Experts of a small language model.
Size: 8 layers, width 512.
Training: a variant of SOAP for the experts, 13245 steps.
Below are experts of layer 4 (counted from 0) of a mixture-of-experts language model. Rows are named router (the router's row for the expert), down (a neuron's output weights, with its number) and show model dimensions 0-255. Each number is 128 + 32 x the weight over its row's rms, rounded and kept within 0 to 255.
After each expert's rows: "comes before" lists some tokens at least twice as common just after its tokens as in all text. This comes from a sample of Wikipedia text that the model never trained on. Tokens count by the router's weight.

# expert 11
router [124 143  93 158 110 157 107 152 134 146 136 101 118 135 159 159 107 157 166 224  72  85 150 120 146 120 121 156 130 149 144 121 181 135 125 105 158 102 155  97 157 140 106 210  94 141 172 113 170 138  99 151 121 125 159 160 136 124 144  92 146 201 102 165 137  69 118 112 144  88  85 152 135 148 104  86 189 162 170 150 140 134 108 157 100 115  95 120 138 106  91 121 138 133 103 114 144 195 152 168 101  26 111 119 149 172 175 170 147  77 135 148 108 111 149 157 139 124 129 152  74 156  65 156  93 155 123 110  51 142  97 111  83 174 161 153 136 105  70 198 138 112 112 101 116  90 181  70 141 144 145  87 188  74  87 142  79 182 178 120 130 106 154  91 160 142 153 159 151 161 141 168 122 157 140  89 144 135 164 170 171  74 102 123 180 105 136 110 135 121 128 123 152 181 172 164 139 119 107 142 164 133 101 144 103 104  89 128 112  85 131 116 158 130 122 103 118 143 163 182  60 104 127 126 179  60 139 145 108 158 134 152 112 147 107 149 121  65 110  83 124 106 139 133 107  90 143  91 153 161  80 128 134 123 144 146]
down4 [113 121 170 143 132 116 138 168 125  97 103 132 125 145 100 157  76  60 171  94  80 100  88 172 114  73 101 133 128  50  88 121 185 153  77 105 117 121 138  88 120 113 123 171 209 146 144 151  82 126 149 110 114 151  86 108 157 186 165  88 186 202 135 162 131  89 124 123  98  97 147 111 107 116 128 160 126  91 159 160 125 162  51 115 118  97 147  77 100 167  85 115 114 178 112 140 137 115 120 121 134 127 126 121 125 117  57 132 126 186 149 207 119 148 135  71 182 151 156 125 157 166 102  92 197  63 160 148 158 120 151 187 108 127 105 165 178 156 159 170 109 101  60 171 130 108 114 141 144 115 105 109 131 157 148 134 128  26 148 124  98 110 101 131 171 154 127 128 201 142 132 154 176  78 119  77 163 120 125 171  99 163 120 114 106 107  93 122  75  56  70  72 165 166 137 127  86 122 122  87  90 107 157 153 133 132 106 124  94 171 116  72  91 105 104 141 146 179 129  89 197 133 144 175 127  72  93  85 135 139 163 129 169 107 168  85 114 108 101 157 110 112  60 143 115 108 130 152  91 125 126 131 117 146 138  84]
down5 [207 178 165  74 104 142  74  91 158 112 136 167 102 146 127 101  91 100 202 140 142 147 157 160 132 146  72 140 137 108 112 132 147 114 188 141 121 159 208 173 106  85 140  78  96 131 136  77 133  68  74  92 186 127  55 151 146 167 141 104 178 182 136 118 148 141 166 140 144 107 145 105 166 112 128 129  85 148 125 141 125 126 104 139 110 112  60 163 125 125 134 106  65 145 150 151 159 110 100 140  88 147 160 111  95 125 131 107 132 139  98 157 200 101 145 149 131 160  95 130 154 121 129 124 111 173  82 114 165 173 115 143 131 131 107  96 117 109 122  55 142 135 128 126 173 153 161 157  97 104 101  88 134  77 181 104 169  99 110 114  70 156 172 138 104 110 135 141 135 123 138 171 100 113 157 125 170 203 124 108 146  79  39 135 115 118  79  99 186 159 124  78 101  96  72 106 232 132 142 160  85  51  70 132 151 145 149 117 124 106 159 105  91 191  76 168 190 142 162 177 121 147 107 179 148 151 138 150 158 107 131 111 155 120 102  98 129 124  89 108 120 116 187 161 155 109  64 129 129 166 139 162 113 151 110 122]
down6 [145 101 187 144  83 143 107 119 121 123 127 184 159 133  66 113 115 132 148 121 172 174 106 130 153 117  76 157 112  97 112 127 168 139 107  58 131 184 155 181 189 144 136 112 177  81  89 123  88  97 153  84  92 145 139 168 136  61 117 125 128  85 132  96 100 162 127 109 115 197 127 119 146 149 109 151 148 174 136 164 129 132 119 129 156 128 152 102 182 129 134 111  99 113 137  81 150 122 100 187  92 149  90 123  78 132 119 172 148 116  96  95 117 139  79 140 157 106 123 147 167 171 126  78 119  75 196 140 187 200 132 149 133 149 159  72 101 143  89 163 141  91 142  73 100 167 116 105 122 104 128 113  54 155 124 164 146 134 147 156  94 184 144  97  57 116 178 156  98 124 132 106 100  77 114 133 140 138 138 131 177 194 130  72 173  66 131 152 142 149 181 114 108 164 152 148 155 104 106  89 117 139 106 166 149  85 120 129 128 175 150 104 104 115  97 122 151 143 119  80 138 123 160 106 222 121  54  93 140  60 158 159 110 120 102 168  84 118 132 120 170 120 145  98 124 138 104 170 155 172 138  96 115 126 162 102]
comes before: "\n", "The", "In", "==", " a", "==="

# expert 14
router [119 189 149 127 122 196 160 169 147 119 127 182  98 138  88 184 174 131  97 130 141 128 162 170 180  91 125  75 103 105  85 108 157 128 161 143 191 183  99 145 111 116 128 132 192 104 127 108 151 110 177  93 168 131 149 130 126 125  79 143 101  81  90  70 127  94 110 175  52 111 155  87 139 125 116 146 163 118 168 121 125 132 195  87 149 128 114 187 140  84 125 139 101 114 168  73 102 141 127  97  91 113  91 154 126 136 170 106 155 134 166 128 111 159 150 146 149 116 126 114 107 173 179 104 148 129 124 136 106 134 120 139 141 106 155 162 143 144  95 122 174 114 135 111 199 153  88 119 117  80  86 128 131  55  93 174 132 111 137 159 131 120  78 125 136  70  94 106 110 141 149 119  85 170 127 165 101 102  46  88 122 112 123 138 169 112 106  67 155 143 145 102 129 135 153 152 141 135 120 116 118  91 174 135  78 193  83  63 116  90 153 171  69 172 126 141 143 147 102 227 165 118 170 188 147 122 128 136 153  91 138  93 127 135 125 148 129 175 164 128 136 121 101 143  81 177 168 111 120 167  97 120 123 135  89 121]
down4 [156 106 144  95  96 110 144 125 115  92 100 144 133 171 119 156 166  96 167 146  56 133 107 161 140 111  93 146 177  95 199 180  41 119 118  38 113  87 156 164 123 111 118 144  59  76 134 125  96 160 140 122  58 120 195 108 120 117 162 149 126 154  57  77  93 139 163 116 162 137 110 176 125  92 130 119 149 183 113 137 165 171 134 154 111 127 122 182 137 122 128 128  64 132 119  90 104 155 101 121 109 122 104 111 100 118  93 125 114 163  88 148 153 120 150 113  87 104 143 162 143 100  98  95  94 140 196 122 160 134  80 112 145  98 145 137 111 154 108 100 126 109 124 111 141 149 183 150 182  96 113 132  86 135 120 125 133  98  91  97  54  68 131  88 171 182  67 101 106 136 127 165 177 105  90 104 101 131 155 179 137 196  80 130 198 104 137 145  84 106  94 112 120 140 119  66 105 184 117  76 104 146 103 138 123 128 139 115  73 119 131 144 139 127 105  81 117 112 148 158  98 119 157 146 165 139  96 151  98 108 152  92  97 136 129 115 136 102 108 184  13  88 115 107 180 132 123 122 142  89 111  78  76 147 167  97]
down5 [103 163 111  73 136 169 118 135 170 150 111 135 147  76 100  86  67 139 117 132 117  81 118 124 140  88 160 157  86 113 103 118 179 110 112  98 128 134  85 147  97 138 170 112 158 133 176 140 153 130 117 178 110 135 162 159 136 151 153 129  95 118 155 146 150 137  68 189 127 110  70 128 146 107  74 133  86 136 149 162 105 153 136 173 166  71 192  77 142 152  86  93 149 127 192 137 112 114 126  74  96 112 141 104 151 131 123  68 150  95 103 141 120 162 144 180 104 107 121 167 137 173 124 151 113 115 110 174 172  93 118 135  94 192 139 167 173 153 110 138 163 147 127 123 149  64 170  46  40 129  71 188 131  62 161 105 155 121 183 155 189 162 153 141 170  39 127 108  98  61  85 102 132 141 114  93 117 118 144  96 108 130 121 111  80 164 139 147  83 108 151  83 156  53 145 154 178 125 111  90 183 171 137 101 182 113 121 134 120 130  67 141 138  86  74  91  92 115  91 193 142 219 139 122  82 115  74 106 145 101  82 205 112  71 180 127 108 102  87 148 145 149 125 123  49 149 135 144  83 154 201 183 110  92  94 118]
down6 [163  73  91 104  98  94 200 104 128 174 145 128  75 140  75 117 124 162 147 104 141 191 131 133 116 149 144 132 128  57 107 148 166 229 180 184 122 174 130 112 100 119 117 119 118 140 120  84 134  84 184 162 102 152  85 106 111 134  62  94 173 122  79  73 105 113 107 106  95  95  55 163 123 106 137 158 135 116 182 102 106 166 171 128 154  66 113 132 128 182 170 150 146 124 158 108 133 102 150 146 116 153 120 154  63 133 158 163 111  61 111 109 117 103 169  79 131 122 140 115 133  73  93 121 145 169 146 116 137 158 124 170  93 138 136  93 152 142 115 102 144 107 123 169  84 147 119  71 112 132 130  67 101 164 113 124 139 184  88 140 138  81 118  85 163 173 144 124 140  85 133  45 168  88 113 116 132 180 100 130 181 107 120 155 141 104 110 135 167 144 103 106  98 156  53  97 136  84  68 161 158 105 100 138 106  88  93 158 157  96 116 168  71 132 168 148 171 158  99 137 206 142  93 140 160 136 111  92 134 127 170 135  68 103 120 137 154  72 102 153  93 118  99 161 161 143  74 161 110  96 129  99 176 111 129 152]
comes before: " the", " a", " his", " January", " July", " June"

# expert 0
router [142  85 205 197 110 106 127 140 118 101 132 181 111 162 181  82 135  97  87 147 178 129  96 107 162 161 133 117 133 113 157 119 177  99 134 107 154  96  59 102 109 151  95 123 148 176  76  90 101 139 100 150 134 157 196 169 123 153  91 143 110 144 160  92 138 135  90 163  72 146 101  99 159  91  76 135 127 100 185 148 114  74 120 102  64 106 150 155  99 145  98 145 116 124 122 107 132 100 125 129  98  90 148  97  95 109 152 154  82 125 187  72 118 140 132 136 127 133 129 139 141  99 182 111 113 100 134  84 123  83  95  61  96 146  88  93 103  75 216 133 122 208  98 157 145 140  80  97 139 122  86 180 141 134 137 112 129  77 139 125 177 154 115  75 179 148 135 109 116 111 150  85 170 133 160 118 162 152 104  86 174 153 207 105 146 132 127 118 185 127 118 211 112  89 142 189 160 218 171 121 135 114 106 139  74 121 131 174 128 156 138 128 137 113  95 144 137 104 118  80 117 104  74 135  87 135 161 211 101 175  64 124 134 143 125  88 113  93  95 159 142 186 119 157 163 116  84 171  83 112 126 130 147 146 192  94]
down3 [111 163 134 150 119 136 147  93  84 106 190 141 135 147 119 147 127 151 149 100 164 163 128 160 143 115 128 161 127 169  43  98 180 135 160 186 141 128 162  89  81 170  92 109 137 110 141 105 111 210 163 124 168 141 119 135 116 136 141  86 141 101 121  57  94  67 199 153  74 155 140 127 133 103  69 162  87 115 136 129 119 144  87  88 122 125 110  89 143 145 155 148  92 128 110 185  90 169 132 103 155 144 186 150 144 189 107 124 127 100 122 121 127 109  75 157  88 105 108 162  76 134 130 138 154 175  74 139 102 150 133 146 152  98 162 122 143 187 115 131 181 113  92 123 136 141 175 113 102 136 193 157 149 124 112 153 197 143  81 139 129  93 101 116 141 132 116 176  81 136  84 117 129  61 126 153 121 122  85 156  98 109 137 124 108 112  89 117  74 103 129 194 110 113 151 146  97 161  90 120 140 134 134 173 130  68  58 121 153 146 127 124 138 116 167 156  82 134 189 144 192 144 100 131 102 109 100  99  95 135 117 118 107 158 118 122 122 177 124 124 140 126  56 210  96 139 107 172 107  78 136 171  86 190 189 183]
down4 [139  71 102 142 141 103  62  73 120 173 200 116 130 110 119 139  70 151  86 132 142 165 131 213 111 136 179 109 103  84 141  74 153 131 152  34 121  38 135 138 125  83 109 138  70  87 141 155  68 101  97 120 192  84 200  72 132  95 131  93 120 119 109  83 127 136  93 134 136 137 117 181 108 118 108 123 158  90 128 136 113 111  63 122 122 160 121 152 125 177 106  69 179  87 102 170 156 212 122 183 142  80  87 162 155  98  72 123 131 100 155 127 134  50 157 149 143 118 117 120 134 169  68 112 129 164 157 101  86 139 121 139 127 104 107 135 156  93 159 106 151 130 120 168 116  85  93 132 106  87  85 164 113 154 131 190 130 122 113  94 186 120 146 161 168 161 119  86 105 124 150 134 136  73 110 125  85  70 135  50 133  74 110 168 148 152 156 158  73 137  86 153 188  75  87 116 187 138 118 113 116  72 129 103 129  99 130 119  77 104  89 198 143 116 118 129 112  83 146  91 168  76 112  94 114 103 147 154  83 103 152 157 178  77 142  60 116 148 101 123 158 114 111 138  93 129  64 141 145 136 157 169 212 154  89 156]
down5 [143 175  75 108 110 119 108 198  88 115 135 164  90  88  90 168  80 159 152 145  59 145  67 161 136 146 109 126  92  73 122  92 160 143 103 151 138 171  89 149 178 178 119 131 157 134 106 102 132 107 120 159 172 138 184  73 136 186  67 110 173 122 167 117 128 147 129 142 145 169 100 134 106 154 117 155 127 122 172  65  97 110 151 157  73  98 135  47 124  65 211 104  90 169 153 147 116 119  86 183 155  95  74 117 122 108 150 116 145 137 129  90 195 128 162 192 138 192 209 124 127 160 155 183 146 135 144 136 105 144 162 132 119  84 152 129 139 114 136 113 150 113 163 100 132 160 151 152 122 120 150 160 134 143  93 109 122 107 204 112 204 115 153 108 170 127 165 127 120 142 160 151 153 140 116 134 184  95 155 128 130 200 163 133  92 148 134 160 119 155  56 189 140  82 185 160 138 131 158 135  94 160 143  84 153 160 108 133  88 187 178  86  97 120  86 147  72 109 125 146 162 160 113  98  97 137 105 112 141 194 156 121 145 102 160 139 175 145 142  85 113 124 164 130 157 132 109 104 190 174 145 127 114 177 165  78]
comes before: " |", " of", " and", " in", " for", " –"

# expert 5
router [ 67 120 153 202 111 109 165  87 171 145 155 165 108 108 117 138 103 165 149 124 184 145 156 138  82 111 105 126 101 112  66 165 158 105  82 140 117 114  60 117 130  92  89 125 107 147  71 123 112 117  89 117 119 132 129 107 127 151 100 183 145 118 148  96  82  74 123  85 198 147 164 115 158 132 123  84 163 116 116  68 150 108 108 137  67 143 105 153 150  73 145 171 106  69 165 114 145 126 112  91  75 111 140 128  77 162 120 182 108 174 164 131 136  68 144 161 195 151 110 105 108 133 146 124  75 108 154 121 113 124 122 135  73 153  88 190 158 104 169 125 195 137  97 116 145 139 162 108 201 151 108 116 146 139 142 110  77 159 189 127 193 132 208 127 132 166 110 134  95 176 169 134 149 118 126 126 203 122  54 117 147 163 174  91 196 145 146  88 101  81 114 144 181  97  61  97 145 147 156 131 104 164 178 107 129 124 174 119  86 139 169  88 130 149 122 169 140  90 127  85  80 101  87 126 118  95 105 147 141  94 127 142 193 139 193 180 114 140 153 110 124  97 163  91 157 115  83 127 101 135 113 160 116 129 111 187]
down4 [146  32 141 141 116  96  96 195 105  74 123 120 152  59  98  83 161 126 140 154 107 140 159 119 115 128 117 125 130 113 109 118 182  88 118 139 101 146 147 156 194 107 130 141 120 121  52 117  92 117 191  92 177  66 148 189 126 225 130 162  74 170  47 149 189 142 126 165  92 161 103 152 165 117  67 139 147 119 169  89  69  96 135 153 143  83 134 158 154 109 160 158 171 206 140 123 119 133 167 161 121 128 111 112 148  77 141 148 155 118 150 179  87 128 116 171 138 133 109 114 168 133 155 125 124  97 140 128 131 191 161 118 151  97 185 112  65 155 144 113 186 159 178 145 105 126 104 167  43 156 129 123 117 140 102  98 169 101 114  72  92 140  75 123 167 148 111 125  99 147 120  80  98 171 100 122 168 123 118 130 143 141 117 123 107 142 127 146 109 144 152 126  83 187 112  80 163 125 111 123 103 142  91 128 131  92 142 101 192 105 160 167  97 113 157 123 149 154 179 193 136 112 155 166 115 130 118  98  86 103 103 137  79  98 108 139 181 158 183  68 165 100 138  92 176 106 201 100  99 120 145 111 128 120 170 125]
down5 [109 118 106 158 118 132 135 158  86 132 178 111 114 122 127 139  76 198 155 159 118  61 189 132 110 104 104 140 138 121 216  94 160 196 137 113 198 125 131 120 187  96 148 160 142 188 116  91 107 162  81 123 184 169  73 151  98  56  67 116  96 164 123 166 172 103  69 143  71 118 102 110 161 133 108  97 107 100 114  81 150 189 100 116 173 141  83  93 137  58 129 122  97 117 106 151  72  96  84  90 159 117 141 165  84 143 162 129 113 121 110  89 132 160 100 104 109 142 135 132 103 131 128 132 128 126 116 102 187 182 124  72 119 161 113 143 186 131 115  76  93 144 139 182 172 174 131 196 187 154 135 110  58 116 105 117  77 157  96 164 133 175 154 114 105 182 130 118 146  93  89 147 175 104 150 114 103 105 125 111 134 156  99 132  93 159 149 162  85 133 162 137 172 148 143 147 129 153 198  68 151 118 177 105 174 128  52  85 117 141 170 136 149  82 124 130 131 121 101 114  62 111  99 164 141  76 111 144 133 193 141 118 166  95  93 119 172  71 152 139 153 126 116 115 144 141  92 124 194 136 164 124 121 117 115 137]
down6 [138 129  98 107 149 151 100 109 134 136 122 146 131 160 146 145 124 131  84 207  97  78  56 173  76 173 141 173 146 109 130 140 167 105 108 136 104 152 162 139  54 124  62 169 205 104 122 110 129 132 117 191  88 114 161 138 122 131 116 117 121  80 115 111 108  75 142 138 119 100 114 142  81 173 120 152 119 154  96 110  95  95 128 126 102 106  74 114 140  97 137 145 151  70 168 126 172 137 151  74 127 155  74 110 101 127 126 127 145  54 146  49  83 111 145 102 138 150  71 156  66 111  84 140 146 139 151 128 129 129 126 104 140 109 123 142  72 125 121  97 114 149 165 123  84 141 122 109 114  88 121 197 152  99 135 148 171 125 135 102 141 133 124 113 102  87 145 108 118 155  82 111 162 124 179 125 166 112  99 186 162 205  95 125 119 134 139  94 155 121 193 139 141 171 151 173 158 144  81 127 143 124 105 159 167  72 114 145  83 115  94 102  63 177 145 137 137 170 144 171 105 119 156 160 135 155  47 177 155 161 126 156 161 127  73 139 143 187 155 115 160 128 167  97 102 186 102 122 124 173  60 170 128  96 124 123]
comes before: "\n", " The", " He", " In", " It", " She"

# expert 7
router [122 154  60 169 118 146 115 101 149 134 122 119 100 132 152 100 140 130 128 135 149 181 142 123  83 161 140 156 135 142 116 128 164  73 175 121 167  77 173  81 135  96 175 102 106 160 148  89 104 125 142  78 128  87 164 172 124  71  62 127 144 116 142 131 132 137  90 113 136 146 167 102 186 159 167  95 186 148 118 124 145 128 107 106 135 166 151  84 138  98 134 110 107 126 109 155 138 115 130 231  80 108  72 100 154 160 131 154 111  93 112 166 136  97 168  91  91 140  94 144 161 113 129 148 172 163 108  99 154 135  93  91 153 160  74  95  90 187 130 145 119 114 124 131 103 116 103 129 146 121 201  88 140 160 190 107 126 181 173 125 150 150  55 176  83 177 193 118 199 216 143 150 147  99 140  70 122 103 147 100 107 117  99 103 120 128 122 138 152 142 137 118 127 121 121 145 121 153 132 153 177 119 160  67 170 152 117 185 148 163  69  85  78  83 122 159 137 109 143 132 114 122 167  56 113 191 206 115 178  82 105 104 132 118 152 106 152 106 156 172 114 132 149 126 102 188 119  98 143 152 133 161 165  96  92 123]
down3 [161 126  95 181 152 170  92 124 128 143 151 158 124 164 147 136 119 169 187 180 167 134 140 133 200 101  86 134 100 172 123 117  85  88 122 170 120 142 154  72  77 163  62 127 128 150 126 135 132 169 168 149 135  89 127  66 136 178 166 126 172 124 185 124 135 133  38 109  91 148 101 135 156 134 150 174 132 136  88 125 164 120 137 127 141 107  83 148 132 163  98 156 172 105 103 113 142  90 178 109 140 131 158  76 113 131 121 161 103 132 165 177  73  75 129 133 125  90 147 121  88  59  85 197  57 150 132 142 113 111  33 115 118 112 153  83 158 112 171 111 148 131 102 126 131 148 103 168  75  85 135 197 138 157 135 142 126 106 139 162  99 122 116 136 103 111 167 102 179 165 178 120 173 133 111 128 106 138 154 154 135 171  69 147 151 168 128 176  33 126  96 153 145 186 116 104  74 102 118 122 162 141 128 144  80 133 118 188 114 105 184 112 166 140  71 108 123 153 122 119 166 130 124 131  87 136 119 139  96 116 128 158 103 147 162 112 104 174 119  97  95  89 172 141 148 136 169 180 127 114 110 122  79 105 123  93]
down4 [167 131 103 114 134 152  54 187  92  97 165 182  93 157 144  92 102 157  86 135 185 164 115 177 151 162 150 106 132  92 153 120 143 139 145  48  82 164 118  93 102 117 121 119 177 187 184 191 129 108 140 138 117  97 137 137 150 162 103 129 108  86  76 142 145 170  93 153 184  76 123  75 152 121 120 137 119 100 151 165 144  85 104  88 115 120 187 151  53 153 145  75 159 185 105 102 143 100 160 159 155 119  66 141  63 120 148 139 123 133 127  92 107 122 183 127 130  69 131 131  84 146  75 135 163 146 146 109 131 124 128  96 113 176 122 115 131 122 128 102 165 123 146  89 125 157 126 154  88 132  86 154 146 173 141 148  80 116 162 106 109 175 144 123 116 119 181 163 152 112 124 158 118 130  63 143  98 137 108 167 165 127  96 114 159  85  92 116 116 118 146 138 184 112  95 138 131 153  86 140 131 196  99  84 103 119  88 132 171 109 105  88 152 184 128 147 154 202 177 134  82 151 178 122  66  94 179 108  95 174 149 116 133 157 141 110 135 107  86 115 135 149 190 114 143 132 109 128  85 106  45  96 113 206 170 135]
down5 [ 56 144 119 133 156 162 146 105  99  96 148 138  92  79 138 196 155 102 115 147 148 119 125 162 118 164 105 127 114 140 155 141 112 122  89 154 120 100 159 146 151 108 120 118  97 118 137 165 153  47 133 104 149 146  76 159 143  81 101  91  69 132  99 146  76 127 107 109 168 161  90 111 125 105 150  94  76  97 132 132 110 149 103 128 137 126 147 151 145  86 133 150 125 155 167 183  78 125  63 163 152 151 115 149 149 127  96 104 146 144  97 118 145 132 120 145 148 185  88 133 129 136 107  91 100 118  99 161 110 153 104 141 161 155 150 142  88 156 164 115 139 121 133 144 147 125 151 132 132 123 175 127  77  98 114 101 179 161 186 149 159 131 147 164 108  99 148  98 119 133  95 157 132 124 150 119  47 161 163  87 117 126 126 159 114 162 164 151 105 133  56 147 152  95  85 130 135  77 173 116  89 147 160  92 125  51 135  93 153 104 149 136 118 165 124 131  99  35  99 160  53 145  57 101 143  91 115 119  75 106 123 106 159  81  90 176 129  76 123  96 126 150  71 159 129  86 119 104  75 102 126  62  59 172 148 202]
comes before: "-", "\n", " mi)", "_{", "(", "°W"

# expert 2
router [ 80 117 159 110 105 134 135  72 116 128 165 128 129 163 118 125 142 152 130 119 105 158 200 117 142  96 100  93 154 161  91 104 116 125  93 153  83 138 100 146 107 147 142 141 156 127 177  73 189 121 150 119 149 150 121 109 125 175 182 174 178 120  75 102 150 152 138 144 188 132  96  99  69 122 168  97  88 106  87 103 140 130 144 177 137 126 102 145 157 138 105 145 130 135 174 150 129 118 146 112  91 146 169 197  93 159 157 168 115 107 125 154 123 144 169 122 106 144 177 162  91 137  78 156 121 162 155 162  65 155 126 106 119 180  99 118  89 109 132  85 163 127 113  38 136 110 121 126  98 105 157 126 130 184 119 128 142 168 103 194  86 131 198 166 125 154 103 109  85 144 123 109 106  94 166 121 102 161 148  92 154 127 138 154 158 159 164 162 215  96 154  87  91 129 149 126 162 127 123  89 111 138 137  94 153 140  78  73 161 123 114 159 161 140 119 146 131 123 146  30 115 106 131 105  93 113  61 102  66  93 143 103 133 137 112 127 140 144 183 158 143  90 101 153 130 174 146 141 179 125  99 132 112 171 178 154]
down4 [172 108 134 155 133 161  69 107 144 152 142 112 131 129 135 143 100 105 121 156  86 167 185 118 117 137 101  52 122 116 118 128 176 114  90 206  98 172 105 120 154 155 171 122 131 174 181 150  79  99 133 135 152  99 119  95 108  79 179 131 138 156 119 118 106 107 104  70  90 107 156 170 164 102 102 105  93 134  70 143 132 169 103  81 106 138 130 114 125 186 150  65 167 145 119 123 132 110 116 166 157 124  97 103 108  91 154  74 117 147 174 146 116 113  91 193 199 115 172  89 140 114 160 114 136 103  93 115  97 118  92 118 138 185 156 149 177 106 144 133  89 147  96 116  82 157 137 120 177 114 127 103 122 118 182 122 138 137  92  79 128 100 179  35 115  75 138  87 147  99 107 185 104 104 117 109 127 140 126 192  66  76 119 156 145 119 137 101 158 173 156 112 164  97 114  95  98 137 121  96 170 123 159  82  68 133 126 150 155 149 117 190 161 198 124 170 151 117 120 115 112  94 139 144  99 147 153 105  95 139 150 145 138  51 140 120 138 107  79 141 172 139 170 209 147  84 137 111 129 150 102  97   0 118 116 137]
down5 [143 163  91 148  63 169 113  92 117 146 207 122 188  76 172 174 185  95 151  85  56 129 114 182  98 172 155 123 154 103 152 111 162 148 144 106 108 120 110 106 127  81 120 140 118 141 117 177 128 101 166 121 151 127  87  86  99 114  47 169 130 100 102 116 136  76 118 145 123  62 133 105 117  89 127  77 117 102 156 165 189 127 156 149 133 135 180  68  92 166 166 147 140 144 122 155  92 136 126  88 113 108 154 189 144 113 153 136 141 129 116  89 124  75 149 174 111  47  96 108 140 191 142  87 144 149 138 154 190  54 158 134  88 130 102 163 172 108 112  83 135 142 127 152 152 159 116 139 205 115  46 150 167 139 121 148 229 118  98 141 123 125 155  96 145 123 172 109 138 131  69 133 152 143 140 161 160 135 127 133 166  86 114 131 128 127 144 175  92 121  76  89 112 139 134 130 153  95  88 123 151 130  87 162 118  67 117 144 111 118 167  65 132  69 162 200 132  77  94  75 144 164  84  98 120 140 140 104 134 110 129 161 154 110 124 134 151 185 127 143  68  90 117  95 226 108 121 112 126 143 113 149 112 167 106 132]
down6 [154 106 102  83 115 120 155 125 131 142 117  84  23  98 109  96 196 139 121  93 121  94 138 104 104 148 136 122 177 192 117 127 146 149  87 134 163 123 127 125 132 119  72 154 173 107 146 104 162 136 122 128 127 115 152 117 105  90 165 178 115 128 102 109 124  72  89  82 102 131 128 143 130 102  83 137 127 115 104 165 121 114 159  88  48 141  67 172  93 137  91  95 137 164 156  89 116 145  95 146 152 209 108 135 122  95 108 173  91 159 178  59 146 164 107 137 128 102 156 143 140 145 142  86 217 156 118 151 138 101 188 128  84 104  90 121 124 151 105 193 166 111 145 118 133 133 134  76 146 178 100 145 128 122  88 122  57 144 130 122 144 142 105 156 145 164 160 125 138  70 161 134 102 132 107  88 134 135 160 158  70 141 153 197 100 159 143 131 113 184  69  98 165 127 131 150 148 142 162 133 131 144 167 156 136  85  67 118 149 114  47  76 121  97 150 112 111 121  91 143 128 129 151 159 122  93 120 117 109 175 122  95 158 169 130 110 156 137  97 131  69 181 132 165 105 133 129  96 191 125 149 165  65  50 109  85]
comes before: " to", " the", " a", " in", " that", " by"

# expert 6
router [180 125 155 198 101 124 110 127 136 133 110 107 122  74 119 120 127 127 100 139 145 133 146 138 138  99  98 196 155 169 111 148 146 128  47 105 116  88 134 101 181 129  74 132  75 207  70  81 113 134 140 139 141 139 142  73 128 119 188 106 148 106 173 140 126 120 126  95 112 100 144 188 125 167  98 123 121 129  50 131 117 111 136 134  90 150  85 134 148 103 150  93 138  81 163 134 119  78 129 139  70 147 141 112 134 141 170 148 108 177  66 140 111  79 131 169 133 158 111 155 112 105  48 128  99 192 181 118 123 146 104 133 150 145 127 184 121  80 167 124 139 105 136 124  95 167  81 115 125 135  92  99 173 120  95  95  99 111 132 129 133 123 137  74  92  98 124 115 150  77 104 119 156 123 154 107 122  91 141 106 135 153  90 162  98 147 103 124 114 105 134 114  99 119 145 149  95 131 117 162  81 121 125 172 120  46 120 115 154  89 153  75 157 122  91 151 166 144 116  74  83 149 152 143 137 167 144 106 106  58 152 114 147 147 164 111 119 119 105 205 140  85 125 137 194 145 171 172 121  84 198 105 102 116 142 131]
down3 [144 114 123 137 124 113 129  96  78 137  89 143 139 154 114 129 147 133 145  99 104  42 158 160 172 115 154  64  95  74 161 106  94 120 163  94 122 232 173 141  94 124  85 142  87  62 131 116  91 124  93  98  94 139 130  59 102  87  98 147 141 188 127 143 122  88 119 134 135 188 139 179 140 138 144 116 103  95 138 155 134 124 108 134 123 105 138 129 181 129 156 110  76  78 142 115 133  99 121 136 145  82 152 107 171 150 160 172 193 146 129 134 134 173 135 101 109  50 136 155 104  91  71 103 166 118 110 151 141 119 131 113 145 112  84 136  92  84  86  96 127 158 114  80 115 121  80  83 164  59  88 119 179  82 164 159 232 101 130 162 133 195  71 147 103 186 152 125 171 100 171 167 108 127 127  87  90 122 151 130  58 164  74 150 140 111 130 134 109 104 134  95  79 105 151 122  77 178 140 111  91 100 119 100 118 145  94 133 101 161 140  82 175 143 112 167 118 146 230 102 123 102 116 142 138 128 127 188 112 175 118 156 102 169 123  29 187 173 180  97 127  98 131 145 136  48 152  88 109 159 132 125 102 108  88 149]
down4 [151  81 125 149 132 149 102 151 159  95  93 164  94 173 107 107 133 167 158 130 136 100  52 126 115 123 113 133 115 139 128 111 166 133 109 139  47 187 230 111 160 134 125 152  88 121 153  77 159 101  79  68 118 106  73  96  99  70 146 118 170 118 151 156 155 199  80 152 128 106 116 112 133  69 101 165 122 108  69  99 158  47 167 146 147 136 165 131 189 135 131 153  88 141 159  57 142 102  97 158 127 120 104 121 122 144 120 201 191  92 132 129 112 119 143 115 103 148 157 130 111 110 129 157 161 152 155 114 135 119 121 126 136 193 102 143 111 146 168  99 104 106 137 155  83 125 145 112 110  81 142 121  63 172 139 108 194 112 155 123 166 133 106 165  81 165 217 157 130 142 100 106 168  87 107 135  71 162  91 147 158  99 114  53  97  83 120 107 125  92  69 141 158 143 145  99  79 116 158  82 126 122  77 142  97 157  99 115 175 126 166 142 144 100 108 215  88 120 153  79 142 115  98 123 117 153 114 134  94 127 148 140 122 138 122 151  58 132  95 101 119 212 150 181 109 152 176 182  93 126 192 145 139  74  82  83]
down5 [101 163 132 141 129  66 116 113 151 105 141 160  99 119  95 113 120 162 122 138  87 135  56 160 181 113 148 120 140 173 105 134 157  88 142 154  66 144 126  97 138  98 127 104 129 178 148 173 106 140  79 146 125  96 122 115  99 148 164 137 139 143 114 136  86 109 142 152 113  85 112 130 194 138 128 143 124 165 119  89  96  97  86 150 118 182 171 120 117 103 200 109 126 148 131 174 113 110  57 157 129 113 118  70 107  99 145 148 111 131 182 161 115 154 139  77  96 140 115 106 172 146  99 109 112 173 142 156 122 120 101 163 114 115 172 164  94 117 173 173  71 179 170 208  89  89  53 117 117 175  89  78 113 159 159 154 154 220 222 113  69 141 158 163 120 104 146 122 108 116 157 154  98 112 112 137  93 176 134  90  81 101 145 167  77  41  52 205  80 168 101 124  84  85 167 193 111 139  81  99 115 131 106  63 107  97 115 142 142 106 109 170 127  83 135 112 179 156  58 116 137 120 127  91 152 167 115 196 154 143 151 113  90 106 128 210 113 163 124 145 142 126 185 147 158 126 107 119 134 119 120  99 113  98 144 105]
comes before: " of", " was", " in", " and", " to", " is"